Weights of a small mixture-of-experts language model, trained from scratch on English Wikipedia.
Size: 8 layers, vocabulary 32000.
Experts: 32 experts in each of 8 layers, 192 squared ReLU neurons an expert, 3 picks a token, a softmax router, a shared expert of 192 neurons.
Below are experts of layer 5 (counted from 0) of a mixture-of-experts language model. Rows are named router (the router's row for the expert), up (a neuron's input weights, with its number), down (a neuron's output weights, with its number) and show model dimensions 64-127. Each number is 50 + 10 x the weight over its row's rms, rounded and kept within 0 to 99.
Before each expert's rows: a language model's description of what the expert responds to. This comes from a sample of Wikipedia text that the model never trained on.

# expert 19
Words inside quoted or italic titles of songs, films and shows, often pronouns or short words: Just Shoot Me, Dream On, Love, You.
router:52 37 22 54 55 43 76 57 71 65 55 54 54 51 34 47 66 75 45 40 55 60 50 50 54 45 44 56 62 49 56 33 56 40 51 46 48 30 47 55 43 38 53 40 43 44 31 42 34 45 53 46 58 57 54 48 39 53 29 47 67 60 56 56
up0:43 48 45 67 40 56 59 55 70 59 54 52 45 50 28 31 44 55 58 35 38 52 59 56 48 56 51 51 59 35 88 46 64 35 63 52 47 41 43 54 48 41 37 41 54 45 44 36 41 58 64 41 43 46 48 42 57 58 43 47 55 59 53 42
down0:45 33 53 60 40 40 61 51 48 59 58 62 39 62 52 61 55 52 42 53 50 43 49 60 50 53 60 41 76 60 42 59 60 48 52 57 54 56 66 52 42 32 43 52 48 47 62 39 60 58 56 47 48 41 57 46 71 40 60 62 53 39 62 58
up1:42 56 49 51 55 51 53 49 58 42 54 75 39 60 40 54 67 50 46 56 58 67 58 40 58 60 58 48 54 50 51 53 57 47 59 41 39 42 53 42 48 32 50 50 61 26 56 41 56 50 40 42 53 57 40 68 62 48 42 50 74 41 46 40
down1:56 63 50 53 35 67 51 43 55 44 60 56 56 53 72 59 37 59 68 61 73 58 58 58 50 73 45 51 46 64 44 72 33 63 59 61 48 31 62 55 46 57 50 51 39 50 52 53 33 54 60 52 48 39 62 54 37 70 43 45 61 56 39 58
up2:65 33 41 44 30 40 46 47 63 62 69 49 49 55 32 60 49 64 53 61 45 78 54 52 35 47 45 39 50 50 25 50 53 53 53 38 39 52 56 49 56 48 52 61 42 52 54 61 61 51 46 52 49 51 53 61 45 51 61 55 49 40 51 52
down2:60 34 54 54 55 57 42 50 46 49 72 51 55 50 47 42 64 46 29 58 52 64 62 36 53 48 50 60 39 52 40 35 76 64 37 51 55 61 39 47 68 47 48 66 38 54 42 52 51 48 60 50 54 43 43 57 57 49 56 62 40 38 44 53
up3:42 49 53 42 53 56 63 51 64 32 55 34 53 59 62 57 62 45 50 59 62 60 55 51 42 28 68 47 57 40 44 41 54 43 46 50 49 33 27 32 49 33 53 44 46 54 55 51 36 40 68 59 53 55 59 66 56 39 42 75 49 55 39 44
down3:60 39 59 42 50 45 61 47 75 48 32 58 49 60 53 29 45 55 35 53 61 47 52 63 41 34 49 34 52 50 49 38 46 54 34 48 61 59 48 40 46 73 52 64 29 77 48 69 38 47 40 57 44 47 47 26 44 51 55 44 65 56 55 63
up4:54 38 42 57 19 51 50 37 51 65 45 46 56 50 45 50 50 53 59 37 63 50 55 53 56 55 46 57 56 55 74 53 41 55 52 32 49 36 35 34 55 33 47 61 38 52 30 31 28 50 32 45 64 55 60 68 33 53 64 46 39 44 57 58
down4:49 54 56 64 35 53 57 33 44 43 34 50 55 47 53 57 40 64 60 55 41 41 56 63 45 68 68 41 56 47 60 49 37 42 46 44 28 41 56 61 68 49 62 49 53 65 44 31 43 34 51 58 59 52 55 53 52 32 57 56 62 44 36 38
up5:48 33 48 65 58 43 53 64 37 69 55 41 62 49 41 54 63 65 39 48 54 56 57 48 53 37 22 25 50 61 45 40 61 45 33 53 44 39 61 39 46 57 46 71 31 61 32 51 40 56 70 55 55 61 53 46 36 55 43 59 63 54 55 37
down5:42 52 53 53 47 55 64 61 61 74 40 45 48 30 50 38 72 46 64 52 62 46 52 51 63 42 34 47 43 52 55 33 42 46 44 61 37 58 72 47 51 39 44 48 37 55 45 42 44 54 61 38 63 55 35 46 40 35 43 39 57 66 39 35
up6:52 54 49 37 60 53 53 48 49 44 57 45 59 39 52 33 54 56 50 62 48 60 40 57 64 67 50 32 54 45 41 52 65 48 45 52 43 20 58 54 50 50 47 36 49 46 61 46 38 40 53 45 45 46 49 50 54 45 43 51 58 52 60 60
down6:33 43 47 42 52 76 50 65 46 34 46 48 62 48 45 42 38 67 39 56 54 57 42 44 47 56 54 61 61 45 53 70 66 38 37 58 57 51 39 53 43 46 25 58 49 34 31 48 50 60 44 44 43 56 65 57 70 77 54 56 39 42 54 63
up7:47 34 47 37 48 56 31 54 55 60 71 62 56 54 48 61 63 47 38 40 47 37 51 40 51 59 47 44 62 45 44 41 54 59 57 53 48 46 64 44 42 43 50 56 46 53 53 48 52 53 59 55 37 38 55 48 53 47 47 59 59 52 61 68
down7:61 52 51 59 48 34 52 52 32 38 52 48 35 57 43 39 73 49 50 51 44 46 35 37 39 57 56 50 46 49 54 46 68 62 52 57 48 73 60 50 44 61 41 39 61 45 67 61 47 57 54 64 51 49 54 51 63 40 56 49 63 54 57 50

# expert 11
Prepositions, articles and quantifiers inside running prose phrases, such as full of, with large, demonstrate the, several, among, between.
router:58 50 23 65 70 45 55 52 54 57 50 59 51 49 47 55 49 46 49 38 68 51 48 53 59 39 36 66 53 54 71 45 86 44 34 55 68 48 59 59 29 30 52 50 67 41 43 38 53 37 52 44 55 48 65 50 45 70 34 48 63 56 46 46
up0:27 36 51 45 60 18 35 73 46 54 40 51 59 56 54 54 66 39 41 40 53 55 75 53 65 31 42 58 53 58 40 31 42 49 62 46 47 47 28 55 38 55 50 44 53 36 46 47 57 44 48 41 39 53 40 50 54 53 46 49 62 60 49 57
down0:61 45 43 61 44 53 53 66 53 36 45 43 38 35 60 38 55 45 43 57 48 50 36 46 58 45 41 31 47 51 61 49 58 50 55 36 54 67 54 62 54 59 52 53 52 44 25 46 65 63 36 40 52 45 48 53 48 48 48 52 45 57 45 44
up1:56 41 54 51 43 54 42 53 60 63 45 38 63 74 47 50 55 67 51 53 52 70 47 54 14 41 31 50 40 42 63 55 40 38 67 59 58 48 50 46 59 47 47 46 45 40 53 44 78 44 69 57 52 49 49 56 43 67 46 45 53 48 27 67
down1:57 49 67 55 47 59 40 35 55 47 47 27 53 43 65 53 47 41 64 41 35 23 47 54 50 38 42 49 56 56 52 56 53 53 42 71 63 63 70 53 61 46 48 53 52 60 41 48 60 52 46 62 48 55 59 39 40 25 49 62 63 38 51 48
up2:41 36 53 41 50 48 41 56 57 54 28 56 55 41 55 66 25 44 46 66 48 54 48 63 52 57 35 66 60 44 62 49 61 51 58 43 40 42 47 47 45 53 60 38 54 41 43 43 66 58 49 58 51 47 69 51 58 62 42 71 45 49 46 61
down2:45 40 55 63 44 46 34 69 65 40 39 61 28 52 60 59 60 52 44 48 57 63 54 60 36 41 36 36 54 55 55 26 43 44 37 61 43 69 27 41 36 57 52 59 47 44 48 49 47 64 50 45 63 41 37 55 50 48 51 51 57 48 29 54
up3:48 40 51 54 42 38 43 44 58 47 71 45 50 62 45 52 51 60 42 57 48 30 35 57 68 50 56 62 33 42 64 47 54 44 65 45 31 46 48 33 57 46 36 35 59 60 45 45 48 66 55 44 30 73 62 59 39 40 76 44 59 70 64 59
down3:54 41 50 58 45 53 56 37 57 64 59 47 49 42 54 43 44 38 61 51 34 43 49 55 47 48 47 40 57 38 57 33 46 61 31 50 56 43 41 62 31 46 56 55 48 56 42 53 52 49 64 29 35 55 35 42 56 44 36 55 40 53 45 39
up4:53 68 43 63 56 68 51 37 42 52 40 39 42 50 68 55 53 29 45 40 76 57 50 46 54 38 45 45 62 24 55 52 61 52 53 51 45 44 42 59 45 74 48 53 57 38 41 68 48 39 42 56 43 54 35 53 24 63 70 62 35 65 57 52
down4:63 56 39 54 22 62 61 45 58 63 17 38 47 47 57 53 45 57 55 60 60 52 52 40 48 53 46 49 40 60 52 63 42 52 49 67 45 62 30 53 68 59 57 56 43 26 53 51 53 56 43 37 60 58 55 49 45 67 34 50 47 52 50 64
up5:42 47 46 51 50 25 57 55 54 51 55 75 53 37 49 57 45 47 40 43 55 32 56 50 31 55 41 62 43 45 33 36 32 55 39 48 47 52 61 38 45 51 64 57 50 39 48 40 40 53 36 46 51 31 45 52 37 46 53 31 58 58 53 40
down5:47 49 45 44 48 29 77 57 39 62 59 45 45 48 47 41 41 48 56 43 43 58 59 47 43 57 62 35 55 44 56 55 62 30 45 47 57 52 48 68 53 50 47 80 29 50 59 51 51 47 73 34 54 53 50 43 55 39 59 45 60 43 62 57
up6:49 41 41 56 56 45 43 29 46 31 48 74 65 52 59 62 54 35 55 31 52 50 64 52 64 64 42 38 47 49 49 43 45 33 37 67 41 41 54 32 55 49 52 52 53 48 63 49 68 48 57 51 62 41 51 55 47 51 31 61 56 45 57 55
down6:58 55 42 62 46 36 46 28 49 41 36 50 39 35 58 42 56 42 54 55 46 50 39 53 41 47 44 40 21 60 47 45 60 38 50 43 65 60 38 49 50 63 26 62 62 53 62 49 64 43 41 26 33 60 40 41 43 42 41 42 44 64 44 49
up7:50 52 59 44 43 35 56 50 40 37 44 35 60 33 46 54 50 32 39 43 55 53 47 52 51 48 56 60 50 47 56 71 52 45 44 59 63 55 53 56 49 44 45 57 58 46 51 34 33 43 58 39 53 46 48 40 50 64 43 42 39 55 35 51
down7:64 51 63 49 39 52 45 34 60 41 49 38 35 53 59 29 61 39 34 38 44 45 50 37 49 56 56 51 47 54 49 59 73 31 63 56 45 55 61 34 63 47 52 51 45 43 51 53 33 31 32 41 46 68 52 62 50 63 34 60 44 42 66 51

# expert 28
The determiners the, his, her, their, its after prepositions, plus byte pieces of Japanese text in transliterated titles.
router:54 30 37 71 55 34 65 69 66 53 55 74 64 62 40 40 58 64 48 36 51 59 42 49 41 51 49 48 51 41 49 26 49 35 43 44 42 49 53 58 36 36 49 51 47 65 42 46 60 44 64 48 68 54 63 46 40 57 42 53 61 53 58 58
up0:53 61 49 39 55 54 35 45 38 75 37 47 52 46 53 44 66 54 52 43 45 47 52 58 40 47 33 58 51 43 64 37 56 44 33 37 48 52 59 67 38 60 61 54 43 42 58 59 58 41 53 64 49 60 64 75 52 59 44 41 59 67 61 42
down0:40 55 44 54 46 64 51 75 48 60 55 53 45 78 71 58 53 58 54 50 35 35 53 49 52 38 41 47 54 35 57 60 50 49 54 59 30 51 56 53 51 40 47 52 51 44 38 61 44 44 64 59 55 55 56 64 49 48 44 49 63 60 59 50
up1:42 45 61 57 59 56 39 56 35 47 47 41 58 52 39 51 30 46 55 44 47 52 56 42 52 48 53 45 58 45 63 50 54 47 47 42 60 66 44 76 60 51 36 51 54 53 54 51 61 52 47 55 57 72 64 71 50 55 51 73 54 48 60 53
down1:55 43 70 51 38 55 46 53 48 56 38 45 47 65 47 48 40 58 51 49 60 53 60 46 49 53 58 44 49 55 55 57 37 64 43 25 58 61 40 47 54 53 52 57 62 36 45 40 57 34 56 49 45 43 82 45 41 49 40 64 57 49 40 61
up2:50 47 47 49 46 59 71 37 53 41 57 53 60 66 71 59 48 33 50 55 54 54 48 59 55 47 49 58 49 40 44 40 73 52 51 39 46 44 39 55 51 44 45 35 42 56 48 49 53 45 45 52 47 51 32 60 53 49 53 35 58 43 59 44
down2:47 52 59 38 49 59 42 57 53 53 60 46 37 60 52 67 46 68 47 53 32 58 45 52 47 48 53 42 61 54 37 59 52 50 55 45 46 38 66 63 50 39 47 34 57 48 56 46 44 49 56 69 44 44 62 66 47 49 58 43 42 61 37 49
up3:33 54 42 68 23 31 61 55 71 60 40 60 61 55 53 55 36 55 53 42 41 56 58 43 60 48 46 58 51 51 61 62 38 56 59 56 36 47 47 48 39 47 59 52 34 59 40 51 61 39 52 49 74 57 59 58 62 39 69 50 65 63 47 65
down3:52 43 45 60 44 65 44 46 42 54 36 68 44 59 48 39 52 56 62 52 36 57 37 61 51 51 51 65 52 41 47 63 55 41 63 44 41 64 46 22 59 52 55 61 47 49 46 42 50 47 44 49 39 57 50 54 48 40 37 53 67 43 52 72
up4:67 52 41 57 61 60 43 60 67 71 51 47 64 43 69 56 50 53 60 48 64 62 61 51 63 44 31 43 51 47 55 34 72 26 53 46 51 47 41 50 45 46 62 60 44 56 37 53 59 51 73 59 39 68 49 54 41 56 47 50 64 38 51 46
down4:49 49 39 53 73 53 43 66 71 75 32 47 51 49 51 42 43 48 57 44 52 55 59 42 42 48 34 52 38 52 39 43 74 36 58 51 35 40 43 60 43 62 52 52 59 62 56 52 53 58 43 56 55 64 50 40 39 59 58 40 45 36 53 25
up5:57 60 58 59 53 47 56 47 59 35 38 37 64 44 46 51 36 60 61 43 51 40 43 59 32 46 50 27 50 52 50 39 47 44 60 43 49 34 54 65 46 49 44 31 50 63 34 56 67 54 46 53 51 72 50 66 51 57 47 51 45 63 43 51
down5:45 56 49 58 60 53 39 35 31 49 53 45 39 52 39 53 46 42 75 48 49 54 46 52 23 51 56 57 47 60 44 43 54 55 56 50 25 32 44 60 54 55 41 60 36 53 35 55 51 74 47 43 49 53 60 38 47 62 56 62 57 59 51 44
up6:76 33 57 69 52 59 61 58 57 48 64 46 49 48 19 50 48 49 52 54 30 64 43 40 39 49 60 29 48 52 31 42 35 55 51 56 40 54 34 56 44 53 52 41 31 60 27 57 80 46 56 63 48 45 52 53 34 49 47 59 45 35 45 43
down6:47 51 42 53 55 52 47 44 46 39 48 54 60 60 46 58 50 43 43 44 43 48 52 36 45 42 38 65 66 52 41 71 58 68 61 37 39 54 21 44 55 45 42 39 61 54 65 45 50 49 59 43 50 43 41 61 39 53 47 45 49 62 36 35
up7:54 55 58 47 63 53 51 43 36 34 61 49 56 58 41 45 46 41 53 44 43 62 45 57 38 56 53 40 57 65 48 30 62 55 53 54 59 43 50 54 46 47 56 46 38 73 56 54 46 56 53 38 51 38 45 37 57 58 55 28 49 39 33 42
down7:36 47 34 31 57 43 60 54 50 46 52 63 52 44 47 42 50 39 53 49 23 44 41 42 33 35 75 65 44 34 37 52 47 62 46 61 42 42 54 50 65 62 42 48 46 50 46 37 67 52 39 57 68 60 46 55 61 56 66 60 31 62 50 53